Experts of a small language model: vocabulary 16245, a variant of SOAP for the experts.
Below are experts of layer 10 (counted from 0) of a mixture-of-experts language model. Rows are named router (the router's row for the expert), gate (a neuron's input weights, with its number), up (a neuron's input weights, with its number) and show model dimensions 0-255. Each number is 500 + 50 x the weight over its row's rms, rounded and kept within 0 to 999. Numbers have three digits each.
Before each expert's rows: a language model's description of what the expert responds to. This comes from a sample of Wikipedia text that the model never trained on.

# expert 24
Quantifiers and determiners. Quantity words and determiners before plural nouns, such as several, many, two, some, various, different, plus "the" after "of".
router:471489565558520465433478567464507528422557498543416437557529560508555399428505416477522502454520529469516542559426458546518478511466396485499415396538502529524474537472528497581454524487543373495458588504549593505510524588432409473566541441584522437472440601502507441527462472463529563543523500416398503571524473444528452512488504456475515510549499532537547457433507620507546459343475502533420468434465459543545511517530428466423495571490563573498480476451524446507514516597529501467514671505535503472478600497515497478510562551423470513441430521474566532528519572489513449401476528544533517509452474503485489499546469487481554506617527471482412597459538437555516521436433544413561484508477562499512451586468472342536493509540495486439554512527542495560485498495507472
gate0:453463465444547506471552479450601518546448532575449473473549558492507476543551589417542526531543484489517508477565519525559523560527492525502528472484500587530526515577508430464523407407568460489461547459458562466522599594386498505484510495495431580548499503414375539532446452511538436501468502544434519503513405557606459454598443514469523508509537461522493487558458453515528432441438449405551419519457433470525562480527532470433491463527467505507443445541567509503514465480539532550526507536520496396464560484600487521499537552529413408469458534537435556519496465441460450597482573463431521525508577499431379516616483452427437564553504504440382543544416484473525463577450526500502553475498447520566496525563526537558499506564463463428487414594601444520521619526468506
up0:503453485510500503497524478545474455479437559530520551519448462500436482502510432505477455499631473529560584519424495490445509475440444462476542460472460497519472499426430614537551570568502565503584481635597527452493454459524546440527437501461640517447549491477460563481500449506535506580438462507553484409454512555505432527465438435436523544477451482530523448394462468503476617582416455510569461466591477479407576511540492560505548568497413483522540536451500533522425431461524462554470440413442446438505470538458481579497502481522457585484483505453576486473463421525473464589487456483435456473523466526505623433489550568490499516485526591481471507508586434483469594545474497509559453553497518420491494523613482526466514368344523576482568477492533480434458507522481560

# expert 27
Table cell separators. Pipe separators opening table cells before names or places, plus country codes like GER, BRA and list punctuation after names.
router:495505475465437573554479471583515484430521538530545572378591518464472518464541432478489487411438508554426496547523450412484428540509488558566488567370488459471595507536495507481487505467525447447481482526573408499437518566534586463527508443411495506591455525559465450464505517496553556585526540408448471575486527485502544462541489548486533419498468431519565494463493447480440404470460479467603474535463589538430559426471510511422494523550521521558519474511590509493445402459493535506516508459421503636541512429537448530496466443494578520540513555566550449525499511517571575527469548401455495538504505513576597549445439497525492576465529659517511530499546447503471479565528592476529533512490483444516407527487563430473530631526539521474484561591532435508448488524402567
gate0:546544438540524492446457509425481405470548481531507400453441431530427454434560502475439538465554388450559573548432458500565488460483524548482497531512614549443557553502469548446503532528542469532453455549429473550505601474512471492538441443463548427525537497535509443497434520564565601571488460491437520379472451500454566478504520530539427474470515553504558529540492396589463388550536427469549478481588571458516511470495591537539470513438558579602448449481554456543448499453418597461503529590440499506476413584423420577490445465459468471492443476481459553491448436518510519541537530467449511463577469451538575545492502472466560509456433520534573501520531437543532607582405497540436578519451540519596472474451533506423504499466515550538492495547571602508464524497436492
up0:470466421595439479500451510440556474456572584574545493562593570611508460448523508404430514483450481482458546500466452514408514496440488500558465540451485440488535466487534511486514556503472440470506469508495437511570539506556545494481443464496495520432479515398553478518389530548547583553509505517434498527413461523584467554500519413558541502550492492525559484491496444472486398467525521555380368442472491501517403452477543497543477365487496499513447544493536468503400427490504434510502669519544558502474457642435433606440541431511516541503514494484482520538484366435564560498516603574448468489564506512504559460440517492482509451458529529524499554571504464600568406448487526533511540450522478536534523485427505474508559580395502508475499532488510495478490509630517547

# expert 31
Table cells, name starts. Table pipe separators and the starts of cells in sports results, plus country codes such as BRA, ITA, GER and titles like Sir and Mrs.
router:540468545565446548451489395513474441497446598547538513419443531531492504492539424516518536512546471520514540505653712481450366533561520541511538542408448512414511497517506423525537493493487505461468408471457511529466541480498487434533556532449569457565487526529501486478500533442560494598531465456464525503549440457522549544576514445475514461568487578552569474516502444475508369471501537455565410506445510561456515456571537469520428443506549473477539574488524497520470440416500490549533497499502542535495478502559409479470408513516584400492458595505532428539545523514638488472505505441431519498441537441498564473433480482602460570542541521474410565510486494512488510484459552452567568585525442537507539551470592497471532583523479517587594614545537487525506455454503478
gate0:447435477529521507481507536495431431436536448504464431488486457479539540311528467553497592542459438580497514513516494545444556556504525475550521422458492464474536508497615416548478603527585443497542467511576506485542529542457480494532519506425513569543413528587443460412504602443528573506485517477473492497440532452548611485507507431477457439536483534464445497496523473454541440589526484442516440450442553480468483497445465515663548368492524515525556561526441453498396449499560443568510513500473554585443495542554452469432529445542484568462457498539533414552501477451544494593433489475458587495593463512483584488475417564514492491499522579424431471560532489604475432483547561512535595474536460573500498550571513402495444568483492503497509533517557428492420455476519507
up0:477554503511555550482463521530528526477395477569541560415526590553523546483580505468542450557466549444437445421500479522539518494422541508455589488523435593556609592501535503551561519493462529400501367532535462482481504563492465400538475461478413561520504452543511495484584494369561489459538600564537505501435537493494495490484482472590399439506555480496510478449529505509600458543465503504586496460534496527516556443521401374475404485531515509491425581551533547503502476556502456477459450418565469471519529605544479532530470446505532560414433531507474557479508528452524618589514392470506463489497508399469468479438498517441430504556515483469427451558571561539521483432485536521496559507532393509507584412493519385529484549514481552470479516494544458600545476546426525

# expert 9
Name-initial capitals. Capital letters and first pieces starting surnames and proper nouns, often after a first name or initial, such as Mor, McC, Sch, Cast.
router:426501574400514440529440565445489498471520468462414543530525581555497528488591533502477522545491471481426513522476438506478482485498568445623505507456479515565568445486535530576534449508471513544552413525455471438437489632465466506424444421466515499458554515455565423548492542430511483445513481582554454574536507530469490530486539481395488418485532523558516499488504476582514550478447443464489497538511568582520429544563371496646476453539476521528458542562508523393530535553459419556497458360506591471560574487557413498504462472509521486466490548402581535542507550531441497492404479493418496495528428455502547457507470499566591476512419566433522550523525470470449538503532385577443620553533471462525526493493520504450457477452561527589518462462565534540621540486492502
gate0:425510547418403490506402554430444391509466558599494551587558492514495459510519522464490520472486502472483539545559436485427503534516538511550516436482426488451545519564598498407439493539552468533641498449543563455545626500490545454486487465440405532454488488514505418478520464486541540459473498482471440427433509535480451459552475556496544519558492565505467568498522457549565540417505525462475591469501538532572511509481501522594499577484529525520481526628527527487411464546466440498463567499375438445478565490603548474484409515478512408499468508379544471470489403455451455495478560570419470498553451480440499462432503527545606553468487552471492566464549494545530533616474609560501555531543535566482480539479513446509495532510609411535545587398508516508464489469517555
up0:505437533520372504574576456524528414518440513355461589402487499563513472475530522503528506480393501457602487531596529506498502476498506519453479526573617542489525508497506500478519544534489504525478453455501406466525494456445549499517496505509502621535486444622584488486553566519391411576453569427521539553493490519484460495469549537489479474477527499436468446455435593493480458523529566502556526507551463525530423490446469542475454434529554556508610484496521541601426565567485463446449478483482528565498533575440520492541568434489546461441523436545528575494469452541459459599441419437572496501576435522572476534465421422507470502480444515562454497525627547456520582556462555603578434443414490508543449456538408513508473455486478491535374524542459513539556492523487522